config = dict(
    d_model=224,
    d_expert=96,
    tie_embeddings=True,
)
Below are experts of layer 2 (counted from 0) of a mixture-of-experts language model. Rows are named router (the router's row for the expert), down (a neuron's output weights, with its number) and show model dimensions 0-223. Each number is 200 + 20 x the weight over its row's rms, rounded and kept within 0 to 999.
After each expert's rows: "comes before" lists some tokens at least twice as common just after its tokens as in all text. This comes from a sample of Wikipedia text that the model never trained on. Tokens count by the router's weight.

# expert 35
router,180,211,189,196,180,201,226,184,220,179,188,158,200,210,220,185,244,219,194,190,209,216,180,203,201,209,195,207,195,220,243,183,224,223,169,169,186,198,239,176,231,211,196,180,180,217,236,227,223,204,215,183,197,221,191,219,197,245,212,186,205,195,202,175,219,191,210,210,202,207,182,206,210,201,214,200,196,161,209,229,233,219,204,184,216,172,231,175,201,214,176,180,213,211,163,180,213,222,176,231,192,164,183,187,189,216,176,162,205,237,193,190,227,245,212,198,209,197,219,197,213,181,195,178,202,187,242,190,176,186,195,184,215,229,207,198,194,180,188,227,220,222,190,207,207,200,189,197,170,204,184,203,203,189,188,201,242,186,181,197,205,221,217,183,208,224,215,194,200,202,195,194,173,192,215,200,209,237,192,225,188,204,188,252,189,198,189,180,190,186,205,192,180,200,181,147,231,160,179,212,181,151,176,208,195,214,193,186,203,136,180,206,196,162,224,193,237,191,182,214,196,172,181,202
down0,197,208,233,226,196,230,236,202,173,203,243,203,170,172,158,206,210,177,191,214,166,176,211,208,210,228,194,190,188,188,203,206,228,234,208,208,200,228,189,193,187,198,186,242,215,241,218,227,215,180,220,192,196,223,200,237,206,213,201,216,162,222,208,198,228,209,201,211,186,237,204,201,219,235,180,186,226,208,216,219,199,164,189,214,215,192,186,182,195,216,194,194,210,218,207,191,206,204,193,190,179,163,198,203,225,190,241,214,203,213,199,203,210,203,239,200,179,192,233,183,243,176,201,202,198,230,185,165,151,177,176,204,192,211,204,198,194,176,166,188,192,196,190,184,227,186,205,232,191,191,237,187,216,185,215,176,214,198,164,204,168,198,190,206,198,148,248,232,181,206,237,220,195,216,196,190,213,211,187,231,197,164,195,206,222,157,182,199,223,181,196,209,230,220,197,189,213,207,193,220,202,189,184,221,216,227,229,200,196,188,203,251,213,219,223,218,173,199,189,216,199,198,200,181
comes before: "-", "|", "year", "based", "H", "B"

# expert 53
router,179,193,183,225,206,227,202,191,194,190,157,214,235,200,233,197,213,206,196,229,186,212,186,156,215,213,220,223,203,251,211,225,175,201,182,185,158,204,194,182,175,190,222,221,227,209,181,209,228,206,195,194,213,201,207,213,178,240,218,182,222,202,225,198,186,149,214,223,200,191,198,226,187,209,189,168,194,191,200,204,194,185,197,163,215,176,202,195,206,177,175,221,188,189,230,221,241,196,187,192,149,184,195,148,204,177,210,209,206,209,232,175,208,216,223,216,184,229,198,195,149,234,191,242,206,221,203,205,193,151,216,174,228,218,183,207,196,187,190,166,190,215,201,214,170,216,181,201,202,161,216,220,205,179,186,166,191,224,187,183,187,203,194,192,192,209,178,201,207,197,216,247,191,187,213,215,194,227,224,218,225,187,214,178,176,191,196,211,213,218,178,197,207,206,198,191,208,189,223,181,222,189,199,195,216,210,216,241,211,239,170,188,180,174,216,181,226,197,196,189,227,219,191,183
down0,180,211,192,172,209,206,202,181,182,224,207,207,226,206,215,185,175,217,208,231,239,166,227,176,204,215,212,229,233,204,182,209,228,183,201,180,202,241,215,191,230,206,167,216,162,201,224,178,213,194,206,200,198,175,210,229,174,185,163,204,193,169,202,184,187,208,169,207,193,222,196,234,213,210,167,200,194,187,208,189,206,184,205,203,166,255,189,226,253,193,190,141,158,206,198,204,178,216,215,195,200,200,205,216,219,192,189,184,253,195,179,204,183,193,212,224,195,191,237,186,194,206,236,210,200,205,206,185,164,178,195,181,179,200,216,242,233,218,186,220,229,182,183,198,216,200,174,233,211,212,204,200,218,209,201,196,226,199,214,185,185,194,220,190,215,183,206,181,191,151,210,250,171,235,183,202,176,191,203,220,207,197,182,204,211,193,191,193,186,207,215,186,224,209,215,244,205,188,216,219,206,201,206,187,207,221,210,172,220,161,178,185,218,228,196,205,184,206,181,223,167,192,203,203
comes before: " a", " the", " of", " an", " born", " also"

# expert 29
router,210,185,215,216,186,196,237,242,169,199,197,203,187,215,212,216,206,192,193,216,183,208,151,167,223,170,188,186,201,146,221,207,205,170,228,170,191,152,187,165,187,210,194,197,174,212,224,170,189,215,221,190,183,180,226,194,186,196,232,177,191,206,181,194,195,232,202,178,198,225,157,188,216,218,192,190,200,162,212,185,221,210,170,217,232,206,222,195,196,225,185,183,217,214,212,168,208,180,217,206,204,173,164,179,174,186,211,182,227,213,219,185,176,157,222,173,183,172,227,195,221,165,199,210,210,192,198,191,198,198,201,194,198,193,208,208,171,184,158,194,188,169,225,196,253,210,216,159,205,211,193,196,235,222,159,205,175,186,203,204,202,213,190,215,183,229,205,191,191,198,205,176,213,176,189,213,180,221,179,203,194,176,217,202,190,199,197,198,206,223,162,217,190,165,208,204,163,216,206,173,167,174,177,206,215,211,218,195,182,191,197,197,219,194,199,240,211,191,177,195,191,227,214,171
down0,189,168,219,183,213,180,206,172,224,187,221,180,178,201,203,236,206,193,201,175,184,194,213,218,216,189,194,200,238,179,190,208,207,249,180,203,195,221,196,170,226,172,189,194,185,205,179,213,197,187,208,190,183,232,215,207,185,177,196,186,213,184,194,180,198,194,178,192,218,185,174,187,207,228,210,202,217,198,208,180,174,187,221,230,219,243,207,181,205,203,205,231,182,213,207,204,189,211,200,185,180,206,219,212,176,229,173,163,189,189,220,190,207,191,194,220,198,212,217,168,169,223,193,201,147,209,222,192,229,168,240,200,236,192,221,223,199,174,176,194,241,191,199,214,228,188,208,178,210,224,194,189,223,202,187,179,190,190,182,227,215,190,195,228,185,208,234,213,215,186,219,198,208,229,158,217,181,184,196,231,208,209,184,198,171,185,166,167,224,219,166,249,222,184,211,208,231,193,216,192,195,211,180,238,196,215,190,163,181,193,188,197,177,159,186,216,178,151,221,183,236,189,232,224
comes before: " to", " by", " in", " for", " as", ":"

# expert 62
router,200,188,194,230,214,189,197,194,237,178,222,207,153,230,180,225,172,185,167,223,184,208,177,194,211,196,215,174,169,235,209,238,174,194,217,201,217,177,185,239,204,216,166,208,186,214,221,192,187,186,206,191,225,197,202,197,206,233,186,202,207,203,179,193,197,185,211,187,205,236,193,210,201,142,212,203,208,189,200,211,225,250,200,192,202,213,174,164,233,200,192,175,230,202,203,211,199,187,180,178,218,236,197,216,163,189,169,195,170,210,211,180,197,177,214,198,195,209,170,203,192,185,208,177,164,191,220,189,187,203,204,214,231,214,203,181,196,197,208,180,199,224,210,143,176,223,165,201,220,199,212,168,215,204,225,201,189,202,190,212,195,202,194,208,222,195,191,183,218,205,223,224,198,225,172,185,175,233,221,195,210,213,211,165,202,234,212,177,205,174,173,228,209,210,179,222,223,210,215,219,182,189,178,183,177,175,206,222,184,230,192,226,241,182,186,227,208,190,175,150,194,211,192,247
down0,198,171,168,170,194,223,221,180,199,211,177,172,232,151,181,236,192,189,210,205,202,177,239,184,168,217,190,205,175,184,182,182,204,168,181,221,173,225,240,189,164,229,198,175,210,212,219,226,183,176,220,202,180,178,230,202,193,165,240,199,194,179,200,185,238,203,202,231,176,177,216,192,223,202,216,219,166,215,215,190,217,176,200,220,177,199,197,190,197,197,219,223,187,202,173,185,176,165,189,187,231,183,207,199,189,201,242,190,251,219,194,234,192,218,223,241,161,188,213,180,241,214,223,191,207,202,185,194,181,172,202,200,170,206,176,191,199,192,185,199,201,203,191,206,193,183,208,204,220,171,190,205,207,188,204,181,238,224,228,187,214,199,192,213,187,161,197,172,200,214,244,230,171,205,187,228,210,201,199,230,219,202,186,178,194,201,202,223,190,182,200,213,225,182,200,184,163,197,190,188,206,179,191,207,201,238,194,207,216,195,208,226,177,182,191,237,196,201,189,184,238,206,206,191
comes before: " |", ")", "%", ".", " (", "}"

# expert 2
router,182,183,191,204,195,200,200,221,197,215,210,191,171,168,192,212,156,239,216,195,201,195,207,193,181,159,216,182,210,199,214,195,215,151,191,209,187,195,212,223,210,215,188,239,169,193,176,229,191,196,229,212,222,215,220,188,215,192,246,191,221,161,208,233,215,207,221,188,225,166,210,203,169,193,222,247,224,203,180,195,186,194,208,193,187,241,224,186,206,211,205,179,198,194,194,227,199,188,235,197,203,217,179,179,225,212,201,187,182,205,187,162,190,201,176,208,199,193,192,185,196,238,232,179,224,219,247,168,197,216,211,178,184,231,192,180,237,210,206,214,199,194,205,186,209,224,193,206,201,173,221,177,157,171,197,183,203,219,219,232,181,196,195,200,184,206,195,169,197,183,189,204,223,191,238,184,228,196,198,195,176,221,162,222,196,259,188,176,230,188,216,187,168,209,216,218,184,209,202,186,212,201,177,179,193,192,188,153,227,212,207,234,204,206,182,187,217,226,225,226,217,215,228,198
down0,206,209,174,165,210,206,203,206,212,225,183,211,226,208,193,186,170,207,195,211,227,178,203,212,176,213,223,206,202,188,172,210,218,237,202,205,163,218,220,201,238,201,181,190,163,216,214,238,223,191,233,205,191,175,217,208,216,197,185,144,212,209,202,195,203,168,179,220,204,207,181,214,214,166,198,175,220,220,205,150,218,172,229,180,195,198,229,172,186,208,192,218,177,167,173,156,156,164,187,190,223,165,203,212,175,194,192,210,221,200,223,243,156,221,244,190,197,185,242,218,182,165,202,197,197,195,212,196,227,181,180,215,202,229,215,231,179,181,198,219,205,208,165,197,171,176,189,218,194,184,209,208,222,197,197,220,212,208,175,224,190,239,191,225,211,217,204,148,202,214,212,216,196,214,179,210,178,181,192,196,207,191,189,202,203,195,219,209,178,198,205,197,194,208,192,191,212,230,210,208,202,209,177,212,223,214,196,200,190,214,184,232,186,185,209,167,214,143,219,209,214,216,207,192
comes before: ",", "n", "e", "s", " (", "'"

# expert 48
router,166,182,211,197,188,184,182,219,208,213,200,204,202,227,216,179,221,163,215,194,203,205,194,176,185,207,223,231,185,231,186,205,160,176,202,199,184,204,173,215,215,220,199,202,178,218,201,194,220,190,237,164,205,205,197,160,169,218,203,235,196,216,197,176,230,204,214,197,164,217,195,215,233,196,202,217,231,216,188,176,229,185,204,204,207,199,219,196,214,205,187,222,217,163,198,182,206,217,210,208,173,186,212,208,230,240,198,195,180,237,220,204,186,185,186,212,199,199,210,191,180,230,220,177,199,221,171,191,148,199,221,209,200,236,189,212,205,198,234,180,191,218,172,194,174,198,200,211,167,208,196,202,188,221,187,209,225,163,220,193,171,203,182,253,204,166,184,204,177,201,209,220,140,198,209,178,227,209,248,205,207,193,220,215,203,198,160,174,196,222,212,205,258,191,187,227,214,234,191,194,211,222,183,198,179,203,189,209,192,195,196,164,207,182,183,235,210,191,244,213,177,182,172,194
down0,204,185,193,199,188,201,200,194,226,202,185,204,162,154,205,209,197,182,181,182,214,177,196,219,200,209,200,168,173,160,175,178,262,249,222,213,187,190,182,197,220,183,199,204,202,227,248,222,201,201,197,153,236,200,191,218,212,176,196,228,206,216,193,206,199,186,181,173,221,205,205,225,182,182,191,184,168,196,216,222,213,201,216,216,170,190,192,175,173,205,202,198,218,226,190,196,232,228,223,170,201,180,197,197,195,200,179,196,195,200,213,225,211,233,210,219,200,224,215,205,210,185,198,198,201,194,214,179,222,205,192,193,186,185,218,200,226,176,146,214,221,191,193,189,172,193,208,225,207,186,226,202,242,206,236,220,178,185,180,227,209,203,212,200,218,172,193,188,266,221,229,200,206,203,170,180,177,167,202,240,169,206,190,185,216,195,171,201,189,204,204,214,211,198,184,186,185,180,167,201,221,185,203,195,213,196,232,248,214,229,211,194,230,200,212,210,208,179,151,205,184,223,210,169
comes before: " of", ",", " the", " in", " least", " with"

# expert 3
router,212,202,200,209,230,222,216,217,166,167,183,199,163,200,196,208,178,180,205,197,220,222,172,185,165,221,205,214,147,200,210,212,205,175,180,216,227,184,175,184,196,214,230,187,211,181,185,206,189,203,241,207,165,211,215,202,216,211,165,204,219,225,194,218,228,215,192,187,229,222,219,178,174,172,192,195,194,187,209,205,228,244,215,183,194,207,206,201,205,199,183,194,186,182,154,150,186,179,190,177,176,237,184,207,169,186,215,201,215,223,222,219,178,196,217,162,188,228,186,225,178,187,191,182,194,192,217,171,198,193,178,194,209,248,195,189,208,195,175,203,209,206,222,231,190,198,159,235,237,192,172,188,243,196,252,174,198,198,204,195,216,178,188,215,211,182,179,195,213,194,210,202,207,183,199,176,171,212,211,199,220,184,192,182,174,229,207,207,209,192,205,222,181,211,180,166,167,162,173,183,208,212,199,221,213,199,209,213,191,199,236,200,204,160,191,240,221,199,212,221,202,237,189,198
down0,173,187,236,203,216,217,203,210,219,183,199,188,167,185,211,235,190,206,195,224,173,150,172,200,194,225,196,190,186,181,197,222,217,207,159,207,184,183,217,209,217,196,211,191,187,215,213,221,230,193,222,163,213,197,199,184,190,208,201,222,198,177,171,235,181,207,187,205,188,207,166,242,182,213,188,187,190,180,186,196,186,166,215,212,190,211,190,221,212,197,228,223,194,207,204,225,220,225,199,167,225,205,189,200,200,200,211,180,167,240,174,189,184,213,213,200,200,197,196,220,197,210,196,190,193,205,210,180,198,168,222,198,200,179,214,241,209,177,232,190,188,200,184,172,204,192,209,195,168,205,201,160,212,250,192,188,245,191,195,194,231,223,205,259,148,177,202,176,202,189,211,218,204,207,175,212,186,191,197,227,191,201,186,184,223,189,150,161,200,197,168,199,239,189,216,214,211,198,213,245,189,178,207,200,192,221,204,209,205,233,184,203,177,208,203,156,225,174,186,216,215,216,214,252
comes before: "′", "″", " |", ".", ")", "0"

# expert 54
router,192,204,207,201,185,176,233,214,202,208,197,209,239,202,206,197,174,203,190,177,176,167,182,204,173,210,185,221,190,185,212,201,176,199,208,200,233,205,228,199,191,253,195,215,237,218,227,196,183,185,214,196,203,170,183,197,212,171,199,196,192,238,239,209,228,183,200,215,183,222,238,228,192,166,211,184,180,200,202,181,184,181,202,182,189,250,208,210,137,224,206,172,196,235,187,191,197,224,194,190,198,225,184,199,196,210,187,218,189,211,193,208,211,200,202,192,230,215,175,195,194,209,212,227,174,192,177,162,166,181,157,209,184,191,206,210,164,167,216,195,194,187,177,185,215,212,229,241,181,204,199,203,179,193,162,207,172,221,182,177,224,173,209,188,182,189,213,187,247,199,150,203,198,192,199,231,203,199,207,185,200,219,198,214,183,201,178,192,204,183,184,214,168,234,225,207,216,184,203,180,190,245,203,180,212,168,226,190,195,250,198,207,231,188,193,211,165,210,208,194,176,198,204,239
down0,187,203,245,194,201,201,224,214,174,223,182,218,196,190,210,186,194,213,201,241,185,175,211,202,213,153,221,232,193,212,171,211,168,217,197,204,184,213,156,179,237,187,189,207,201,176,194,187,210,183,222,190,212,216,200,188,213,189,195,212,210,168,251,186,195,193,164,179,195,174,177,242,198,195,188,208,195,182,234,233,227,174,206,177,167,224,201,187,222,158,213,225,204,215,206,190,199,231,187,160,195,188,231,223,214,214,165,211,180,192,212,176,179,238,189,221,228,217,211,181,183,185,251,180,207,190,197,178,204,199,216,190,189,213,222,217,169,202,213,190,215,206,218,201,174,173,221,175,203,194,210,152,217,209,225,184,216,204,210,170,201,221,197,191,199,183,199,188,204,208,179,218,179,178,202,174,204,202,194,193,202,164,231,185,195,159,220,175,169,196,141,214,175,201,177,197,212,180,169,224,195,168,225,200,208,216,238,185,192,179,190,225,209,180,196,218,218,200,200,196,190,207,205,205
comes before: " |", ":", "s", "ing", " League", " for"

# expert 1
router,203,190,199,209,198,218,220,176,207,225,165,225,191,212,191,238,209,174,220,173,249,210,212,206,186,168,189,171,229,203,191,180,214,180,184,213,183,221,192,216,217,226,213,164,175,223,195,144,212,178,170,178,205,173,200,196,205,198,192,196,239,170,183,223,227,178,212,184,148,181,216,203,231,190,189,223,178,210,179,188,193,184,200,223,185,209,182,201,192,213,172,191,207,189,175,207,208,238,181,211,187,187,204,215,222,203,196,196,170,198,209,225,179,185,219,217,206,205,195,204,226,170,197,209,181,246,172,200,189,219,162,221,216,211,219,195,200,177,205,218,200,246,205,230,179,202,172,164,205,169,230,195,174,198,188,222,190,220,196,190,215,224,221,180,201,212,191,164,173,183,221,225,194,195,186,222,203,221,193,186,160,199,228,174,209,210,214,224,199,196,181,180,180,259,226,180,209,177,185,181,172,193,185,215,218,181,208,204,171,196,213,233,168,183,204,178,220,194,189,210,216,207,182,197
down0,217,207,188,201,203,188,203,204,213,247,235,160,249,204,224,197,212,223,197,164,201,182,197,219,198,213,192,261,194,186,178,175,186,188,199,171,163,216,203,200,232,225,184,219,240,181,188,222,181,186,225,182,182,189,232,209,212,184,205,189,227,233,232,210,192,226,206,229,197,226,194,206,187,178,188,196,169,243,200,197,203,220,211,224,195,199,237,164,226,242,212,187,208,215,174,222,217,185,195,213,195,175,210,191,206,174,219,201,240,216,190,208,198,225,198,235,207,236,190,209,177,204,190,206,187,227,207,173,190,175,200,225,182,206,212,179,211,185,204,213,229,202,181,204,207,175,224,192,203,187,224,222,204,189,198,187,223,169,186,200,229,216,185,175,215,223,192,199,221,183,196,167,176,230,195,204,193,205,195,228,194,168,183,177,164,179,220,168,190,195,188,196,183,213,190,190,182,184,193,246,210,191,219,171,206,184,202,214,200,223,159,220,238,221,201,197,175,177,186,183,192,216,239,194
comes before: "s", " of", "'", " medalist", "ing", "t"

# expert 18
router,227,188,208,217,202,201,213,209,188,181,188,171,213,179,180,222,192,170,189,187,238,204,192,230,184,199,216,238,190,218,190,175,215,167,209,190,212,202,162,191,222,171,214,187,188,205,206,199,171,190,175,191,224,160,221,208,177,173,185,218,239,197,203,192,221,159,193,211,203,227,209,193,188,190,210,197,195,203,193,182,208,193,200,205,211,209,212,202,215,214,161,217,191,196,251,210,215,180,180,210,196,209,222,225,185,187,176,186,214,230,172,222,201,215,191,217,212,184,178,156,172,251,222,183,193,209,211,197,188,175,141,235,234,195,207,186,209,188,195,228,193,172,206,170,224,175,205,187,187,206,204,202,162,172,199,193,190,177,191,216,234,179,213,197,186,215,212,198,176,174,199,219,226,171,211,172,198,196,205,169,189,211,179,223,222,181,193,218,153,216,201,182,213,157,175,212,208,201,177,188,212,155,205,150,245,203,200,213,187,234,212,203,181,203,220,175,189,198,179,215,195,174,216,215
down0,203,216,159,176,205,187,217,205,184,195,234,231,237,170,177,189,195,221,220,219,200,181,203,185,210,215,146,197,164,184,218,202,234,196,212,232,178,210,170,207,235,243,216,214,190,190,194,209,216,209,197,204,184,229,222,206,212,222,228,219,200,156,219,195,207,222,199,193,206,190,165,199,224,198,225,214,186,212,207,219,201,226,236,218,204,203,183,192,238,193,204,204,190,192,173,193,183,213,208,174,184,188,220,182,210,214,208,222,209,201,176,184,177,244,220,213,195,224,218,199,191,202,185,208,209,245,201,172,184,194,203,186,217,197,197,224,187,196,203,192,223,218,214,218,225,192,189,207,206,183,219,235,219,191,209,221,214,215,220,214,201,217,211,184,187,176,212,139,199,200,171,206,161,235,192,213,200,209,211,224,208,230,200,149,199,168,204,174,216,239,219,224,212,221,231,205,169,192,218,230,211,209,205,249,221,203,189,182,205,199,167,212,156,190,214,226,186,199,194,187,240,216,185,206
comes before: "ion", "ed", "s", "y", "ing", " of"

# expert 42
router,170,236,191,198,206,161,206,208,172,198,143,197,208,174,179,165,226,197,199,193,182,168,182,236,211,177,228,256,207,193,229,188,169,221,221,194,192,169,171,201,214,185,231,172,221,217,209,208,176,200,202,185,191,175,198,177,199,221,183,223,196,187,210,207,194,203,170,205,193,172,220,191,145,230,182,186,212,201,192,184,186,188,240,219,185,202,230,215,187,196,180,224,205,189,154,181,209,204,198,205,189,204,197,188,175,170,189,233,193,172,223,221,202,205,210,198,204,191,209,227,204,207,147,187,173,215,214,185,204,173,212,173,194,210,171,190,184,220,170,235,179,196,220,211,163,207,205,216,195,178,207,187,200,224,213,218,184,192,222,199,226,183,147,196,173,199,162,206,198,202,196,221,218,180,196,215,181,164,194,205,206,225,201,203,178,186,195,186,198,190,209,228,197,191,205,234,200,184,207,218,160,216,180,198,187,171,200,194,181,201,227,204,154,185,231,189,173,215,169,188,192,197,195,203
down0,195,190,182,183,166,173,220,171,220,237,216,211,224,195,223,208,166,209,201,221,192,181,220,198,175,211,230,205,184,201,190,209,216,223,192,217,178,191,193,189,209,180,207,197,174,200,207,222,230,200,198,209,230,181,199,225,216,185,152,219,195,164,219,223,204,203,182,186,165,229,204,213,228,177,209,201,182,210,191,196,236,159,187,186,197,199,198,219,216,197,179,216,202,210,202,214,207,196,192,199,179,202,197,223,184,196,188,255,197,231,207,200,171,228,235,256,203,187,201,191,224,193,182,197,190,179,199,205,177,151,207,211,191,229,207,224,217,156,235,189,209,248,177,186,172,189,193,223,234,186,206,187,210,222,215,198,198,193,216,194,203,207,207,224,178,195,191,181,165,195,182,221,179,226,194,232,177,199,203,202,232,195,163,203,205,150,159,210,193,229,164,212,239,220,171,191,230,202,224,219,192,202,179,219,204,212,199,217,199,164,203,197,192,185,160,211,200,194,185,184,193,220,224,168
comes before: ")", " of", " |", ":", "–", "("

# expert 15
router,224,203,204,201,186,181,219,206,179,189,230,193,225,220,241,199,221,185,196,184,242,207,204,182,210,178,185,193,198,196,205,162,159,193,212,195,204,208,215,243,195,203,213,200,211,200,212,174,190,215,194,225,157,194,201,224,188,198,174,207,236,169,202,170,233,225,198,230,207,202,190,217,202,184,187,191,209,183,193,201,196,169,162,157,191,217,217,244,183,177,180,208,224,210,188,212,214,206,210,206,222,245,215,190,182,212,201,186,209,214,166,169,172,214,237,207,222,167,176,207,178,194,207,191,206,230,214,199,172,221,205,214,162,199,200,223,207,161,165,184,226,167,227,187,181,231,202,155,218,141,172,212,191,167,212,228,182,227,209,191,201,198,197,217,198,207,213,237,219,212,217,202,195,174,189,201,153,200,235,200,209,169,218,220,206,224,199,214,189,169,193,189,218,196,190,214,194,229,229,219,200,191,204,183,201,178,199,214,201,194,196,207,178,189,199,193,199,150,212,175,208,182,207,179
down0,198,200,184,208,228,197,203,210,179,217,210,218,193,207,204,212,212,209,198,195,205,198,194,202,188,215,212,194,189,211,176,202,210,201,210,184,161,217,175,185,229,230,214,217,235,215,213,222,186,169,225,168,178,192,227,209,205,155,188,208,230,196,205,222,193,179,208,193,195,177,175,206,246,206,209,210,198,173,196,194,161,197,201,199,191,192,199,142,191,206,177,181,182,200,207,190,175,207,199,153,166,168,189,189,188,196,190,218,214,219,191,194,178,226,200,233,240,193,218,174,197,175,231,203,190,213,213,203,225,216,208,185,183,226,250,185,222,196,214,217,212,188,223,184,201,185,234,201,184,203,204,193,251,178,230,177,206,194,166,172,199,215,195,217,197,146,219,196,204,223,206,238,185,190,189,217,200,205,198,234,187,180,180,157,173,182,216,186,163,162,195,182,199,200,188,179,203,171,192,210,214,193,195,203,236,240,193,243,183,181,171,211,208,194,220,156,212,184,177,199,232,189,163,213
comes before: " to", " the", "ing", " a", " in", "ed"

# expert 22
router,212,173,221,210,195,185,216,177,221,182,192,194,180,244,219,216,207,194,197,221,181,198,219,215,206,207,170,173,204,212,206,176,217,171,197,188,197,210,185,232,189,198,226,183,194,245,192,189,203,194,185,216,204,178,154,177,172,224,168,220,159,215,198,200,209,212,206,189,172,149,182,166,219,154,218,206,212,192,175,191,208,224,216,188,210,237,179,218,181,180,177,226,227,197,206,190,181,206,199,199,188,194,189,170,202,218,170,180,209,145,192,201,193,211,184,202,212,199,189,194,228,222,153,212,205,215,191,175,205,239,174,219,205,177,238,211,189,192,212,159,167,211,193,212,199,212,187,195,187,205,186,207,173,207,204,230,193,187,235,212,214,222,212,210,203,196,152,156,187,218,184,170,171,197,199,209,200,175,192,172,228,208,205,204,189,166,203,230,194,203,202,202,175,201,230,175,176,199,237,201,215,217,210,235,207,225,177,210,177,153,198,218,217,194,196,199,215,204,193,194,247,202,226,210
down0,159,188,218,198,182,241,202,156,177,214,196,204,227,168,184,226,177,198,196,188,181,174,193,212,195,214,207,238,208,184,200,227,184,213,207,171,195,235,207,176,228,173,170,185,205,207,220,210,203,182,210,176,198,179,196,201,210,165,243,198,214,208,191,212,194,210,151,224,221,177,214,195,217,211,201,164,152,203,231,199,196,167,196,222,183,197,220,207,250,188,203,191,197,218,211,214,232,187,178,188,203,189,184,204,224,187,217,208,203,197,192,181,193,232,208,190,206,240,200,201,211,186,207,197,177,206,204,206,212,197,187,205,203,163,209,206,199,200,228,221,215,183,218,211,181,165,211,190,224,190,224,170,197,194,223,157,218,220,199,192,209,206,138,191,180,178,195,196,208,197,176,227,212,175,186,216,188,178,193,228,169,193,181,194,188,168,146,162,186,180,175,198,227,243,198,196,222,227,222,228,215,201,157,210,193,208,192,225,215,171,220,214,214,184,191,217,211,206,187,214,175,198,173,221
comes before: "s", ",", " in", " of", " with", " was"

# expert 59
router,224,200,161,178,201,172,192,200,189,197,142,224,180,201,209,197,175,198,174,209,206,215,218,204,180,207,220,217,148,200,181,220,199,204,202,187,179,192,201,193,210,231,217,211,195,193,202,208,204,147,185,203,196,195,189,187,227,200,219,221,181,203,202,196,211,208,201,224,183,171,204,202,178,198,219,187,196,202,170,142,167,216,218,182,218,216,197,226,229,184,204,202,155,209,249,202,221,188,227,212,224,223,200,180,202,225,188,215,194,212,201,181,195,170,198,220,178,225,185,199,196,189,252,202,222,206,224,187,213,200,184,201,184,217,232,233,209,186,222,192,181,209,209,213,201,208,172,183,206,213,220,171,183,214,189,209,225,174,212,195,180,168,195,201,199,186,173,202,154,203,201,164,165,185,176,188,240,221,202,175,225,178,214,170,183,199,212,218,173,185,190,169,198,178,219,205,218,188,172,246,194,209,176,214,203,155,218,226,174,207,187,226,193,158,209,224,214,201,179,201,173,194,193,165
down0,199,201,189,213,186,218,232,196,239,219,231,202,226,218,193,198,198,209,200,223,213,156,212,191,175,213,205,161,177,238,157,225,238,205,213,221,210,200,187,196,183,211,218,181,191,187,208,200,232,207,221,193,177,204,207,224,205,200,165,207,240,220,215,187,234,206,230,179,184,189,209,185,206,206,187,181,208,190,203,188,220,204,192,245,163,201,208,231,214,232,164,196,220,234,173,184,211,199,208,208,171,187,195,208,207,192,184,177,215,202,219,221,175,204,232,243,184,177,212,218,214,170,167,200,172,245,203,169,167,177,163,208,217,218,238,238,190,181,183,214,233,190,212,183,174,176,188,225,199,166,172,203,193,191,205,201,190,182,198,202,171,212,179,209,170,211,195,176,240,163,237,207,204,194,191,205,186,168,224,200,191,187,196,190,183,197,172,195,169,199,173,168,186,230,206,196,218,213,201,182,221,193,187,187,215,218,197,218,187,207,189,197,216,178,200,171,172,156,188,205,202,191,198,200
comes before: ",", " of", " in", " (", " and", " was"

# expert 5
router,228,194,197,223,192,253,157,208,207,203,203,217,206,205,215,216,261,223,202,209,202,181,214,224,230,193,205,198,205,245,224,225,228,219,211,209,186,213,181,206,229,206,209,206,225,172,225,198,210,206,203,177,200,207,215,225,185,189,188,223,156,198,231,203,184,219,202,181,184,194,208,230,183,203,196,178,250,177,189,221,221,176,194,201,182,217,214,207,228,210,204,198,171,185,205,201,200,198,198,217,225,203,214,227,190,180,216,192,209,197,179,208,155,209,171,212,217,227,156,190,202,182,171,209,245,219,194,216,194,163,213,187,200,207,208,194,198,242,177,194,203,166,197,187,211,218,193,168,178,204,188,182,205,200,204,172,235,192,199,200,208,185,237,185,172,217,203,237,215,178,191,192,190,219,170,235,195,168,208,192,202,193,177,207,222,229,169,175,214,223,223,200,184,217,189,219,189,218,181,197,192,195,206,203,233,224,221,205,180,212,182,216,175,161,214,260,199,223,196,211,167,224,197,230
down0,184,221,172,200,172,235,212,202,194,227,229,213,182,183,235,223,200,222,208,232,191,173,201,153,181,200,209,193,168,197,167,203,205,198,190,210,203,198,178,205,214,215,174,222,214,195,207,193,229,186,209,200,183,224,207,190,214,203,217,210,208,178,214,202,175,165,191,201,219,198,212,206,205,206,227,187,223,193,195,250,166,171,220,181,195,226,206,231,197,204,203,241,220,217,168,210,170,204,198,232,189,177,200,195,187,217,187,212,240,193,164,169,204,229,214,187,190,199,189,220,199,228,165,174,188,167,209,166,218,207,168,250,217,205,193,205,217,163,209,188,197,241,197,230,209,199,185,207,208,201,191,210,188,171,192,186,220,184,204,179,219,231,181,217,196,175,217,175,193,165,220,210,170,218,225,230,232,178,185,199,238,201,176,176,178,195,210,167,204,210,204,200,225,215,208,162,173,195,214,200,204,192,186,182,247,217,176,167,216,170,202,202,189,192,181,179,176,182,184,158,200,202,206,222
comes before: " the", " a", " 18", " than", " his", " New"